Experts of a small language model.
Experts: 32 experts in each of 12 layers, a softmax router.
Training: a variant of Adam for the experts, 6140 steps.
Below are experts of layer 2 (counted from 0) of a mixture-of-experts language model. Rows are named router (the router's row for the expert), up (a neuron's input weights, with its number), down (a neuron's output weights, with its number) and show model dimensions 288-335. Each number is 128 + 32 x the weight over its row's rms, rounded and kept within 0 to 255.
After each expert's rows: "comes before" lists some tokens at least twice as common just after its tokens as in all text; "comes after" lists some tokens at least twice as common just before its tokens as in all text. This comes from a sample of Wikipedia text that the model never trained on. Tokens count by the router's weight.

# expert 29
router [139 170 124  87  83 149 159 167 153 142 173  57 122 171 164 150 159 135 108 123 130 137 187  90 136  76 178 115 125 139 137 100 168  95 175  72  92 122  70 199 157 116 114 142 126 141 151 162]
up0 [104  95  91 146 113 184  77 105 128 115  95 118 140 136 205 183 170  92 157 130 131 127  49 133 151 175  84 178  85  84 133 127 113  84 157 142 169 110 130 147  81  99 138 203 100  88 166 140]
down0 [ 93 131 121 101 133 131 157  87 145 143 112 111 139 138 215 157 124 139 153 139 128  81 132 150 117 133  88 169 146 179 156 147 128 145 131 154 171  76 174 135 111 145 160  36  36 109 103  69]
up1 [123 160 115 169 103 146 116 130 152  72 141 141 167 113 161 116 125  94 152 104 119 177 136 102 146 162  88 114 138 180 126  87 128 148 157 127 163 174 182 161 119  99 120 126 100 118 143  65]
down1 [ 87 143 164  92 134  91 130 142 154 110 190 101 124  73 133 135  75 156 161 133 128 127 130 104 126 100 142 176 102 135 126 130 131 144 162 168 164 125 145 103 147 154 152  89  56  45 121 178]
up2 [150  85 146 113  74  91 148  95 161 128  39 102 153 119 124 116 145 104  83 143 134 120  95  87 165 115 152 156 135 103  96 148 129 107 118 142  94  95 134 150 121 144 125 129 139 131 119 133]
down2 [ 85 159 174 177 127 154 158 161  92  93 135 110 132  64 126 117  79 130 136  73  81 140 125  95 138 144 127 145 111 150 176 103 119 126 130 140 106  87  91 110 189 139 139 103 118 135 115 147]
up3 [102  91 114 174 145 135 137 101 148 126 103 122  98 121 126 161 152 114 158 183 158 166  77 123 141 129 165 194  79  43  99  93 105 154 116 184 119 116 118 164  88 165  93 141 117 139 149 137]
down3 [164 101 123   9 176 102  86 155 137 116 109 139 157  78 117 136 110 130 159 135  70  90 158 125 139 121 148 148 159 104 129 144 156 152 144 152 106 131 146 103  96 142 164 130  93  72 162 124]
up4 [166 153 167 120 165 133  69 135 158 130  74 132  92 129 110 168  72 199  80 149 149 129 153 156 121 105 122 138 131 179 111 119  88 136 142 141 123 164 124 157 119  75 154 116 116 118 168 145]
down4 [ 75 180 163  98 113 124  66 154  82 107 168 133 219 125 166 106 137 103 130 129  74 101 122 141 113 119 126 130 174 144 130 129  57 121 113  78  69 159  50 141 102 147 134 134  94 133 141 133]
up5 [141  78 105 164  84 146 121 153 127 122 123  96 116 167 114 132 125 146  44 142 110 131 138 105 118 108 202 141 107  77 174 118 127  97 155 119 100 108  94 182 112 120 107  93 140 118 134  46]
down5 [169 124 125 144  98 130 105 147 131 109 133 170 156 118 102 139 116 147 177 145 158 191 150  68 118  83 182 132 109 151 112 132  87 129 121 171  88 175 171  95 159 141 133 146  80 123 140 150]
up6 [129 110 150 109 165 190 121 103 150  82 110 152  81 112 185 168 114 132 173  95 120 178 127 127 143 174 124 155 111 139 110 118 128 153 153 171 129 115 156 193 161 166 136 131 119 117 127  93]
down6 [ 99  96 179 124 112 103 137 115 152 153 127 116 126 109 127 144 100 105 121  94 119 155 104  96 134  71 114  29 170  97 100  92 162  99 125 197 126 141 138 137 150 156 191 155 187 122  93 103]
up7 [105 112 103 150 135 118 128 132 159  67  71 135 147 110 137  94 145 164  97 107 151 209 120  56  92 142 109 162 152 169 155 142 107 160 127 226 103 189 157 202 145 155 135 125 100  75 135 129]
down7 [133 121 143 110 155  50  51 147 116 128 165 130 127 135 104 146  68 105 117 141  89  82 166 111 115  98 186 112 106 120 135 134 145 106 165 133 114  92 126 127 124 144 213 158 143  68 184 107]
up8 [120 124 150 138 127 142  84 121 125 120 104 143 104 138 138 164 121 122 156 107 164 200 108 149 158 170 122 133 111 111 131 110 146 107 135 155 161 129 165 193 114 110 116 100 115  88 122 135]
down8 [ 98  66 158 170 108 155 167 143 152 154 128  51  87  88 116 144  98 164  86 109 141 132 152  66 127 147 159 137 191 139  89 141 134  41 117 120  57 133 173 131 148 133 151 149 148 102  75 135]
up9 [173 139  80 133 173 215 144 130  76 119 147  99  68 136 139  78 115 153 122 147 122 158 125 140 109 166 132 157  91 118 105  74 134 127 139 133  67 132 134 143 147 119 116 164 163  93  97 160]
down9 [114 140  89 122 127 169 154 101 136 141  50 138 236 111 149 169 201  88 180 147 150 136  78 126 123 165 140 150 192 108 110 133 166 126 103 187  98 171 105  84  96 113 161 187 102  84 126  80]
comes before: " |", ";", "1", "2", "S", "P"
comes after: " |", "|", ";", " \"", "1", " —;"

# expert 31
router [158 113 176 147 147 106 121 135  71 159  75 148 152 129 118 106 103 103  39 110 133  96 150 144 126  96 190 100 120 160 137 165 148 171 166 139 135 130 158 112  80  86 186 107 142 154  95 200]
up0 [144 186 144 128 169 132 108 138 140 141 128 132 116 160 160 144  89 167 188 152 124 142 147 138  76 149 103 133  56 114 174 107  54 133 115 170 131 129 126 124 203 159 111 201 113 129 123 138]
down0 [141  87 140 142 141 167 127 144 120 115 154 113 138 110 127  77 119  84 113  94 169 134 153 112 157 100 137 158 117 165  83 130 173 101  97 128 122 133 130 120  92  76 163  69  97 112 137 133]
up1 [118 101 178 134 117 152 137 112 132 118 182 174 152 121 146 142 131 191 105  59 159 136 122 139  91 122  64 110 124 204  94 136  52 179 140 119 165  74 179 141 126  97 166  61 135 122 111 124]
down1 [146 126 100 129 119 158  90 116  65  89 134  37 145  98 114 164  35  80  99 147  80 152 154 145 136 159 122 123 175 138 152 141 150 101  95 103 111  76 123 163 156 119 131 101 134 166 208 143]
up2 [153 132 131 148 109 132  77 172 153 163 166 140 118 117 151 186 106 135 159 107 192 141 138 139  88 140 134 108 101  51 128  93 123 121 142 122 137 107  98 121 214 153 132 207 132 179 117 155]
down2 [131 115 115 157 149 120 139 135 183 136 152 109 104 107 127  79 181 135  94 134 131 125 141 120 143 105 111 142 135 169 107 168 151 102  96 117 198 160 153 131  60 135 139  95  95  96 125 107]
up3 [ 83  94 132  89 120 159  95 107 131 144 117 156 118 101 141  90 201 111  97 137 179 152  71 120 182  99 126 129 165 142  62  96 160 125  97  94 129  98 147 133 140 103 102 109 140 125 103 128]
down3 [110 112 114  86 106 168  84 131 158 134  97  85 113 128 118 159 126 120 144 136 117 175 141 133 109 124 110 150 229 136 165 125 121 146  80  84 142  97 127 136 122 165 133 150 135 199  78 146]
up4 [139  83 132 162  93 114 192 110 140 148 173 178 107  99 126 146  91 174  87 189 186 126 126 136  58 155  45 107 137 114 135  88  38 128 162 154 157 170 122 135 165 120 181 150 167 110 110 123]
down4 [176 157  74  99 142 117 109 140 144 144 118 113  78 200  57 168  71 150  98  75  64 136 135 124 175 129 108  87 165  81 127  99 111 179 135 124 141 172 137 145  91 131 143 128 105 135 104 143]
up5 [ 88 105 122  82  66 119 127 174 177 162 143 149 153 112 153 150 111 148 193 153 195 123  77 118 157 133  18  91 136 122 126  90  86  99 158  87 159 201 134 130 112 138 120 102 133  83 149 118]
down5 [123 114 101 134 174 116 111 159  89 114 112 141 109 112 125 137  62  68 147 132 120 111 136 184 123 112 123 148 151 143 143  95 164 115 131 146 134  74 157 154 130 117  96 157 128  98  87 126]
up6 [154 107 113 132 125 130 131 127 108 194 147 134 107 137 154 157 111  96 172 166 196 136 107 106 115 140  81 110  86 102 123 112 126  84 201 140 152 145 129 148 156  94 121 141 134 160 150 146]
down6 [ 96 141  89 159 132 158 160 149 113 159 109 108 179  93  76 116 147 132  87 140  86 162 118 139 144 121  71 128 134 129 104 107 148 120 112 124 140 142 185 110 101 171 154 127 139 121  97 102]
up7 [137 126  76 144 138 153 158 102 131 146  96 110  95 108 131  96 181 147 129 191 154 157  93 120 152 138 151 212 162 145 155 103 212 161 118  92  49  85  82 135 104 126  65  95 173  85  99 124]
down7 [192 134  78 108 121 160 126 168 130 104 161 160 104 126 113  99 239 114 141 192 151 172  99 166 114 133 136 176 141 156 141 151 146 168  82 132 123 113 103 148 160  97 151 152 127 138 142 117]
up8 [ 93 147 126  80  91 131  89  95 144 152 122 130 134 162 118 197  58 122 172 193 143 136  98 144 119 164  63 125 138  99 159  84 187 134 127  88  99 117 156 132 125 156 159 163 112  82 126 189]
down8 [165 165  50 113 208 130 111 177 130  89 148 122  85 109 157  51 101  98  77 123 159  85 113 129 126 108 171 139 124 155 128 105 149 115  86 153 205 123 151 140 113 128 112 112 128  61  83  81]
up9 [108 202  82  84 137 185  96 194 151 164  60 138 101 158 145 200 119 142 163 138  78 185 139 130 161 140 182 127  26 134 208 110 131 120  76 132 135 121 175 133 164 102  94 118 115 149 146 126]
down9 [101 132 116  89 142 106 168  99 133 114 195 130 108 127 201 113 147  77 188 124  90 129 109 132 138 157  45 137 129 105 114 147 118 140 149 152 163 166 122 127 118 111 120 179 102 117 125 108]
comes before: "\n", "|", "-", " ", "==", "The"
comes after: "\n", ".", ")", " ", "==", " =="

# expert 9
router [161  67  87 148 126 100 143 139 107 101 118 151 123 107 150 151 155 117 173 113  81 108 103 137 132 181 180 155 113  82 129 133 153  94 150 168 120  92  78  86  65 169 170 150  96 158  99 132]
up0 [158 120 135 138 133 139  59 132 138 135 100 110 118 139 134 159 146 161 104 156 153 142 128  69 152  61 117 154  92 150  75 118 121 142  91 109 181 185 138 209 170 113 122 107 147 121 125  80]
down0 [156 133 119 130 103  94 190 174 108 132 102 118 148  74 105 111 129 143 128 128 114 131 146 170 134 155 134 163  68 107 109  82 124 106 101 102 140 174  69 147 169 150 149 160  64 106 148 135]
up1 [141 177  91 104  97 113 138  91 132 111 130  98 132 111 128 172 104 118 121 129 126 111 177  85 254 111 108 127 105 162 130  67 176 153 114  99 135 109 122 152 146 123  77  65 163 134 143 122]
down1 [120 189 163  64 154 128 147  89 125  70 112 153 166  74 123 155 113  97 143 128 120 157 114 156 128 118 125  94 137 158 160 184  86 161 150 151 124 154 177 110 119 105 196 110 107  93 108 133]
up2 [141 159 150 155 128 163 146 154 118 141 130 137 134 174 117 116  79 159  59 218 202 149 126 135 146 123 140 136 169 153 113  91 133 126 135  61  75 102 150 150 154  85 103 133 122 130 121 131]
down2 [159  92 156 182 103 116  70 135 158 136 142 124 158 150 117 129 158  97 173 165 149 183  46  98 121 128 121 150  70  59 113  88 138  67  86 144 132 148  39 165 168 116 143 180 124 149 110  82]
up3 [126 118 108 139  63 124 125 119 177 104 161  97 129 113 124 172 150 130 118 126 132 124 101  63 190  95  78 145 101 107  51 109 149 174 126  87 131 151 140 173 127  96  94 120 154 146 136 124]
down3 [126  84 151 160 161 121 145 152 161  93 162 164 135 147  86 216 120 129 146  72 100 167 117 149 147 144  97 123 132 143 155 132 142  77 129 105 139 140 147 103 100 190 145 170 125  98 129 156]
up4 [ 95 167 132  65 103 121 126 143 152 152 116 215 141 189  57 157 121 105 168  98 127 138 146 133 127 136 110  93 103 131 139 155 114 115 128  88 126 137 121 130 146 158 161 108 135 125  77  50]
down4 [ 66 191 146  70 112 108 168 146 183 104 120 111 166 152 156 176 169 141  86 114 140 155 119 103 129 135 129 128  61 105 158 102 106 111 120  91 149 209 170 127 118 111 156 158 127 131 139 136]
up5 [140 125 131 142  88 151 188 152 181 151  94 158 158 155 103 145 117 122  88 211 137 126 114 110 109  73  86 109  97 105 104 113 122 148 144 121 153 181 171 145 162 117 167 206 154 173 149  99]
down5 [ 89 157 103 151 101 119 102 168 150 126  63 102  89 117 114 104 135 158 114  91 107  78  97  66 121 118 118 203 104 135 152 125  98 164 126 116 134 165 108 140 150 163 109 165 114 165 154 163]
up6 [ 58 105 139  84 134  99 158 108 155 172 127 140 101  96  89 140 113 100 147 126 166 143 161 159 170 130 163 134 108  88 125  66 112 170 146 102  97  58 100 136 113 146  84  87 175 153 152 131]
down6 [139  85 111 131 146  84 167 115 126 154 135 175 105 221 121 117 145 159 141 136 118 178 105  80 128 172  57 137 122  40 116 130 126 133 133 120 140 156  97 130 114 132  80 110 144 134  89 139]
up7 [ 88 132 165 109  90 144 124 141 228 138 137 139 110 124 168 165 118 153 111 142 132 162 116 128 144  91 106 153 125 157 133  99 140 147 140  75 128 115 131 255 161  98 130 158 186 107 121 143]
down7 [103 164 116  86  87 111 136 127 126 115 151 120 113 133 173  90 126 138 116  89 142 128 138 162 131 131 145 175  96 115 140 145 116  96 133 132 131 132  53 174 188 129  74 225 107 136 126 165]
up8 [ 75 173 109  93  90 128 143 118 153 110 126  95 123 199  97 118 143 138 119 143 148 141 100 132 138 147 163 160 104 128 131 146 150 137  72 127 182 102 192 139 122 103  88 109 143 137 115 104]
down8 [ 96 120  62 143 138 108 136 105 116 123 121 161 118 144 159 104  78 135 162 102 113 116 122 164 145 115 168 180 109 122 147 104 177  96 107 150 128 108 126 135  81 195 126 159  97 189 140 119]
up9 [125 167 166 185 133 101  87 149 131  76  67 153 169  97 123 155  18 173 142  93 131 130 163 128 137  86 153 119 184 208 117 124 121 133 127 138  84 194 102 143 118 143 115 128 182 108 161 118]
down9 [ 83 128  85 150 133 134 118  81  93 141 137 158 100  94 127 100  99  97  68 169 142 107 123  36 131 161 181 121 120 140  58 122 145  71 114 158 118 138 105 142  94 106 106 123 130 154 108  69]
comes before: " the", "|", " 18", " a", " 19", " his"
comes after: "\n", " |", ".", " on", "In", "On"

# expert 22
router [107  88  82 106 175  96 184 156 117 182 135 159 189 100 128 117 159  93 119 111 164 131 185 165 105 151  93  70 104 126 127 129 160 105 125 120 164  53 125 158 149 111  96 143 105 112  96 198]
up0 [ 94 146 158  80 108 160 103 145 173 114  81 148  89 129 146 166 130 153 111 103 122 152  78 106 195 127 172 187 120 123 121 131 132 145 167 155 120 148 147 198 112 130 136  86 150  76 121 109]
down0 [122 136 148 106 164 139  98 141 156 129 128 161 111 176 126 172 175 131 122 137 120  81 132 199 144 113 136  36 101 137 124 128 106 166 139 141 138 107 108 116  75  95 150 120  92 117  96 136]
up1 [108  85 142 161 132 157 133 124 142 186 148 110  53 157 172 146  90 110 198 255 189 135 126 162 101  89 160 130  80 149  59 114  82  93 150 119  87 152 145 132 158  60 125  73 145 118 136 164]
down1 [ 99  97 132 139 164 131  86 130 165 140  81 135  92  76  60 139  60 126 133 127  69 164  98 186 134 160  99  75 176 139 118 163 163 150 109 155 131 114  95 113 133 184  62 108 156  95 106 132]
up2 [120 113 157 146 117 144 116 125 179 127 101 124  82 167 152 183 103 142 133 114 126 164 109  91 184 105 145 155 136  93 102 126 122 130 132 148 121 154 126 209 123 103 147 120 135 140 137 106]
down2 [183 143 156 130 116 135  78  95 148 174 120 185  77 122 179  96  53 121 152 133  86 130 154 132 147  66 147  99 135 107 116  77  37 110  43 162 108 149 136 164 137 104 141 170 140  95 108 167]
up3 [101  90 151 154 102 134 147 134  93  97 114 165 100 116 134 142 118 126 104 138  94  83  83 101 173 129 180 135 163 112  63  58 107 136 125 139  63  86 125 146 115 130 163 143 129 109 180 110]
down3 [142 102 145  90 134  76 137 149 139 131 125 165  93 131 114 128 118 123 141 118 108 131 127 123 169 125 107 101 152 103 148  50  44 148  73  95 201 113 116 107 161 168 204  79 136  89 122 187]
up4 [ 95 123 163 139  86 142  93 143 209  83 102 155  77 135 161 158  91 176 156 118 135 190  86 133 157 141 172 146 114 118 127 133 139 125 130 188 131 144 118 188 157 102 121 150 133  96  99 101]
down4 [125 174 158 113 142 133  92 119 162 160 126 134 102 137 157 117 116 156 178 164 177  90 125 145 114 156 128  94 142  71 174 152 122 123 154 140 151 117 134 159 143 137  85 221 135  95 103 132]
up5 [112 168 135 114  98 120 131 128 134  77 113 189 133  91 105 188 130 122 113 101  83 152 109 118 119 141 137 112 132  82 132 134 132 118  76 144 183 159 113 115 123 110 143 130 154 202 128 144]
down5 [ 76 150 119 131  70  96 119 138 147  87 174 143 153 127 156 160 140 108 103 163 120  84  46  95 136 154 137 150 124 141 147  63 144  99 173  76 175 143 141 134 109 125 186 132 103 135 157  27]
up6 [117 163 158 114 102 181 121  80 176 108 125  99  83 123 170 159  91 130 119 143 133 156  97  98 225 126 167 170 129 104  73 121 146 117 132 124 109 146 107 172 128 125 157 133 152 133 123 113]
down6 [126 152 157 116 144 123  51  49 131 108 146 159 108 121 192  90  62 100 153 113 135  94 144 165 153  97 159  74 123 109 144  99  45 114 105 158 117 104 137 170 131 121 141 175 129 105 124 115]
up7 [111  94 191  88 105 122 142  55 125 132 110 188 112 208 127 142 113 194 208 146 167 158 103  62 112 142 144 124 111 120 139 161 123 158 107 135 120 132 180 116 133 180 174 132 156 160 159 114]
down7 [ 77  84 133 130 128  53 133 123 101 123 110 148 162 113 156 156 138 100 140 142 132 108 106  98 146 147 120 184 193 104 198 124 112  89 144  71 216 128 155 133 132 162 152 131 116 126 124 117]
up8 [ 97 137 151 136 143 166 100 143 189 107 132 155 100 137 153 215 129 133 100  98 141 178  64  78 183 121 150 146 154 132  44 128 155 143 137 123 106 131 136 193 138 108 148 158 136 121 131 145]
down8 [ 85 188 171 124 145  96  84 101 159 136 110 192  53 153 152  94  61 129 153 132  94  98 132 148 133 106 101 113 138 139 170 102 115 125  97 157 139 150 146 161 146 129 155 177 125 152  86 111]
up9 [123 171 237 122 116  95 104 127 162 119 119 140 113 100 169 203  75 108 146  75 175 149  90  72 139  84 133 176 147 149 122 174 113 119 154 132 176 135 146 156 104 119 193 116  88 104 102 165]
down9 [127 198 123 165 121 107 149 128 119 180 154 110 203 126 116 201 152  95 138 135 163 109 124 160 116 157  77 140 134 163 148 112 148 205 121 169 146  76 125 143 130 134 187 135 159 101  60 161]
comes before: " |", ",", ".", "–", ")", "%"
comes after: "–", " |", " (", " in", "|", ":"

# expert 0
router [111 149  60 123 144  98 122 134 135 166 195 113 118 114 107 100 167 146 170 146 188 137 167 177 128  88  66 141 195 195  59  83 161 165  58 112 129  84 110 137 146 128  75 146  70 111 137 149]
up0 [100 103 172 160  91 104  89 103 208 107 112 140 166 146 118 137 150 188 102 192 168 116  85 191 103 128 144 102 138 143 100 123 101 161  79 204 220 116 150 145 119  91 156 128 135 124 184 142]
down0 [172 133 165 103 190 134 128 123 105 100 111 148  98 158 188  95 124 176 118 111 127  68  81 102 144 170 186 141 113  74 133 159 126 166 211 129 169 169 189 123 154 187 188  87 166 100 156  50]
up1 [171 108 167 139  94 180 102 108 197  63  98 146 105 127 164 174  76 117 135 137 109 157  81 109 163 151 139 162 128 103 103 115 134 110 144 161 174 161 156 190 126  26 154 128 172 117 106  53]
down1 [114 122 136 111  74 147 129 108 192 126 130 174 166 114 121 132  89 138  98 115  61 123 138 127 155 103 102 138 142  86 131 169  60  76  43 157 160 128 149 153 121 121 135 124 161  57 135 119]
up2 [156 125 141  73 113 122 111  76 158  96 138 119 133 105 174 116 140 100 183 121 152 133 113 139 163 120 141 139  50 121  77 170 112 151 144 116 162 139 148 164 176 164 140 137 166  86 130  99]
down2 [162 164 156 179 173 171 117  83  87 102 106 150 102 178 128 145  94 140 116  94  58 146 110 145 128 134 164 114 210  48 159  84 174 149 119 109 179  96 157 132 160  70  95 186 128 133 103 115]
up3 [127  92 157 140 119 159 101 116 184  88  74 144 107 147 138 173 132 161 155 171 114 152  73 121 146 145 192 175  67  97 127 151 113 109 148 202 142 156 120 204 134 106 160 133 147 130 168  79]
down3 [139 109 129 151 132 139  94 118 119 138  81 139  76 147 107 130  92 140 107 105  55 133 129  87 102 143 127 142 125 102 109 102 140 153 183 137 125 143 152 146 183 215 181 164 139  63 135 123]
up4 [111 119 193 118 115 138 123 102 160  86 126 149 109 131 145 153 131 151 118 151  91 146  82 106 153 119 195 172 129  74  97 145 160 125 173 140 152 120 107 175 109 130 150 124 158 111 183  93]
down4 [113 130 123 164 122 105 165  99 167 115 120  88 133 153 189 117 151 156  46  88 127 162 134 186 111 125 112 154 115 109  32 157 107 122 200 126 159 139 156 193 170 138 131 146 125 100 142 119]
up5 [152 120 176 162  85 127  98 125 134 100  96 135  85 135 170 188 120 114 122 123 118 127  95  84 192 154 149 151 141  79  90 150 124  88 159 138 154 156 174 199 132  92 154 144 154 124 114 117]
down5 [127 135 144 103 116 140 110  81 157  78  96 170 154 125 132 112  82 147 118 112  71  77 100 114 145 141 112 139  99 103 144 129  71  67 130 154 129 124 187 145 149 109 117 166 140 120 147 161]
up6 [136 134 138  67  96 111 134 115 157 121 155 120  93 122 137 110 156  80 157 145 129 122 120 126 175 126 117 154  78 152  56 142  74 142 116 112 186 143 187 138 161 161 130 141 139  64 121  64]
down6 [152 160 195 134 109  99 104 125 127 129 147 167  51 140 149 117 119 134 143  91 109 107  87 160 142 122 151 170 164 139 151  87 122 122 159 130 183 110 134 120 165  69 129 138 155 119 155  98]
up7 [101 115 145 121  90 134 109 104 167  98  98 134 168 112 128 159 127 184 162 150 130 138  91 187 192 104 152 129  77  97 105 139 103 111 123 251 113 145 142 165 159 127 165 168 138 162 168 117]
down7 [128 132 145 105 179 172 134 183 141 105 154 144  12 119 168 132  83  89 183 110  77 110  99 123 148 171 153  79 138  79 158 120 166 157 136  79  81  76 161 111 123 104 146 147  72 107 121 141]
up8 [193 133 156 148  80 186 122 104 123  91 116 131 134 110 137 226  96 133 120 130 136 160  96  75 174 206 119 166 134  83 110  95 105 112 123 153  98 158 143 129 101 130 160 155 135 135 159 114]
down8 [211 145 147 144 106 169 141 147 166  86  99 124 168 132 189 148 123  87 141 110  63 189 124  60 177 116  84 113 164  65 161 100  84 123 125 141  90 145 107  95 132 114 141 109 174  91 178  58]
up9 [ 98 112 138 152 113 158 123 151 210 138  61 167 136 178 142 170 164 152 116 126 127 140  74 104 136 146 176 182 105  56 109 164 108  78 164 183 167 165 132 199  88 122 157 127 186 117 160  78]
down9 [117 153 108 149 130 107 123 155 144 130  77 124  43 110 145 141 125 120 104 100 101 147 190 127 121 130  79 131 167 148  79 179 151 129 157 152 139 160 169 140 128 143 168 166  69  88  90 107]
comes before: " |", ".", "–", ",", ")", "%"
comes after: " |", "–", "|", " (", ".", ","

# expert 28
router [115 149 112 164 103 201 106  99  67 188 108 170 184 159 148 112 105 116 120  91 113 105  99 122 118  78 164  93 128 148 180 162 193 115 147 144 105 148 137 172 151  89 155 137 153 108 116 181]
up0 [116 122 120 134 129 130 121 101 137 161 131 168 133 165 123 116 221 136 149  90 129 156 136 109 150 117 135 136 134  59  74  74 135  93 196 128 138 119 169 115 156 113 113 103 179 133  96 109]
down0 [126 109 190  71 112  98 122 163 108 117 181  72 152 121  93 128 105 122  98 135 168 165 151 124 102 140 105  91 134  62 144 161  67 106 123 153 147 122 129 123 129 111 182  93 100 126 175 173]
up1 [160 117 122 148 133 151  56 163 150 174 115 110 132 168 101 155 143 185 133 136 164 137 146 165 141 149 145 167 206 139  80  96 149 105 128 142 124  93 101 149 137 119 150 136  57 144 152 128]
down1 [149 176 142 100 124 129 129 175 152 142 175 157  91 134 106  89  91 103 174 130  90 126 159 126 128 159 126 109 102 197 200 168  33 122 112 128 151 141 129  84 125 109 121  80 168 159  68 156]
up2 [134 126 114 122 138 136 119 181 201 122  79 105  99  79 140 192 109 168 145 108  86 172  94 134 164 168  83 134 135  95 116  57 152  62 117 106 143 123  89 179 119 154 106 163 121 106 126  87]
down2 [153  88 100 203 114 113 141 184 167  79 141 104  93 112 144 146  86 176 128 103 105 204 128 128 145 166 149 152 129  91 122 105 194  99 126 102 149 146  31 148 129 133 117 110 103  80 156 140]
up3 [146 177 116 161 112 147  88 118 124 117 119 105 116 135 158 187  85  83 122 113 104 137 134 137 234 154 106  95  94 126  68  82 151 114 146 105 116  83 133 159 158  65 118 108 129 123 166 159]
down3 [130 173 107  75 177 151 107  91 115 140 134 112 189 160 150 189 115 127 138 160 120  97 177 142 146 170 143 232 132 165 176 121 101 125  79 183 136 104 160 127 111 129 142 171 140 162 127 110]
up4 [148 136 111 189 100 128 108 123 187 138 132  85 117  73 164 212 105 131 154 123 158 172  86 135 203 182  73 159 127 126  76  42 107  95 142  93 101 110 141 174 108 107 149 174 113 141  92 116]
down4 [166 137 122 161 141 230 202 159 114 143 127 213 101 184  61 101  59 127 115 116 148 135 130 177 111 138 125 118 131 109 142 121 152 110  99 128 140 152 150 140  79 120  74 125  83 102 147 155]
up5 [125 142 137 135 156 179 148 182 152 132 124 119 139 150 123 113 153 204  69 118  82 177 128 118  67 133 163 131 106  79 112 133 118 158 110 148 138 149 125 162 146 144 155 179 119 103 103 136]
down5 [166 113 122 144 135 115  96 111 125 108 140 113 107 111 131 157 118  71 102 123 124 142 130 117 125 209  97 169 103 116 115  85  80 121  91 164 179 138 126 129  66 108 142 146 135 117 129 156]
up6 [161 141 126 127 162  90 107 106 151 102 102 122 135 143  79 121 109 134  84 139 126 158 173 158 138 100 175 139 172 130 117 110 196 207 113 110  98 135  43 165  99 102  65  75 132  98 203 113]
down6 [116 207 158 141  84 165 144 158 141 231 154 154 174 132 158 125 121 151 166 103  79 151  71 134 116 125 111 150 161  88 166 101 118 123 132 135 120 128 132 137 163 141  96 187 135 131 131 141]
up7 [126 191  83 102  91 158  82 146 146  96 167  89 152  81 172 142 139 119 112  77 158 138  97 114 238 126 125 120  91 152  96 111  96  92 126 106 126 140 127 176  89  85  97 106 153 132 147 124]
down7 [104 150 158 113 128 187 137 166 140 175 141 145  95 124 127 131 138 128 168 153 150  94  85 163 117 123 107 147 191 150 131 128 125 117 100 133  29 137 148 110  88 131 111 142  90 165 238 155]
up8 [158  89 108 179 120 138  82 101 145 160 156 123 132 119 168 139 165 152 154  86 173 146 141 146 147 143  65 136 167 147  79  89 114 150 122 151 159 113 126 155 148 123 170 133 129 130 141 118]
down8 [112 161  32  94 113 103 136 181 134 129 126 176 127 149 142 127 109 179 139 135 117 149 172 128 115  77 191 140 140 138 191 183  78 134 124 119 111 158 142 108 147 113 105 133 136 145 102 152]
up9 [165 148 103 143 124 117 123  97 158 132 142 141 113 121  66 136 134 156 168 154  97 155 147 149 141 159 171 143 131 102 117 112 138  92  93 206 134 144 103 133 137  51 123 175  99 114 124 110]
down9 [136 107 140 137 141 145 153 124  93 121 159  88  72 125 149 155 120 115 187 155  56 101 120 122 122 204 108 147  90 172 169 171 149 151  89 127 123 144 157 128 142 145 108 122  76 117 144 138]
comes before: " ", "\n", " 0", " 1", " 2", " 3"
comes after: "\n", " ", " 0", " 1", " 2", " 3"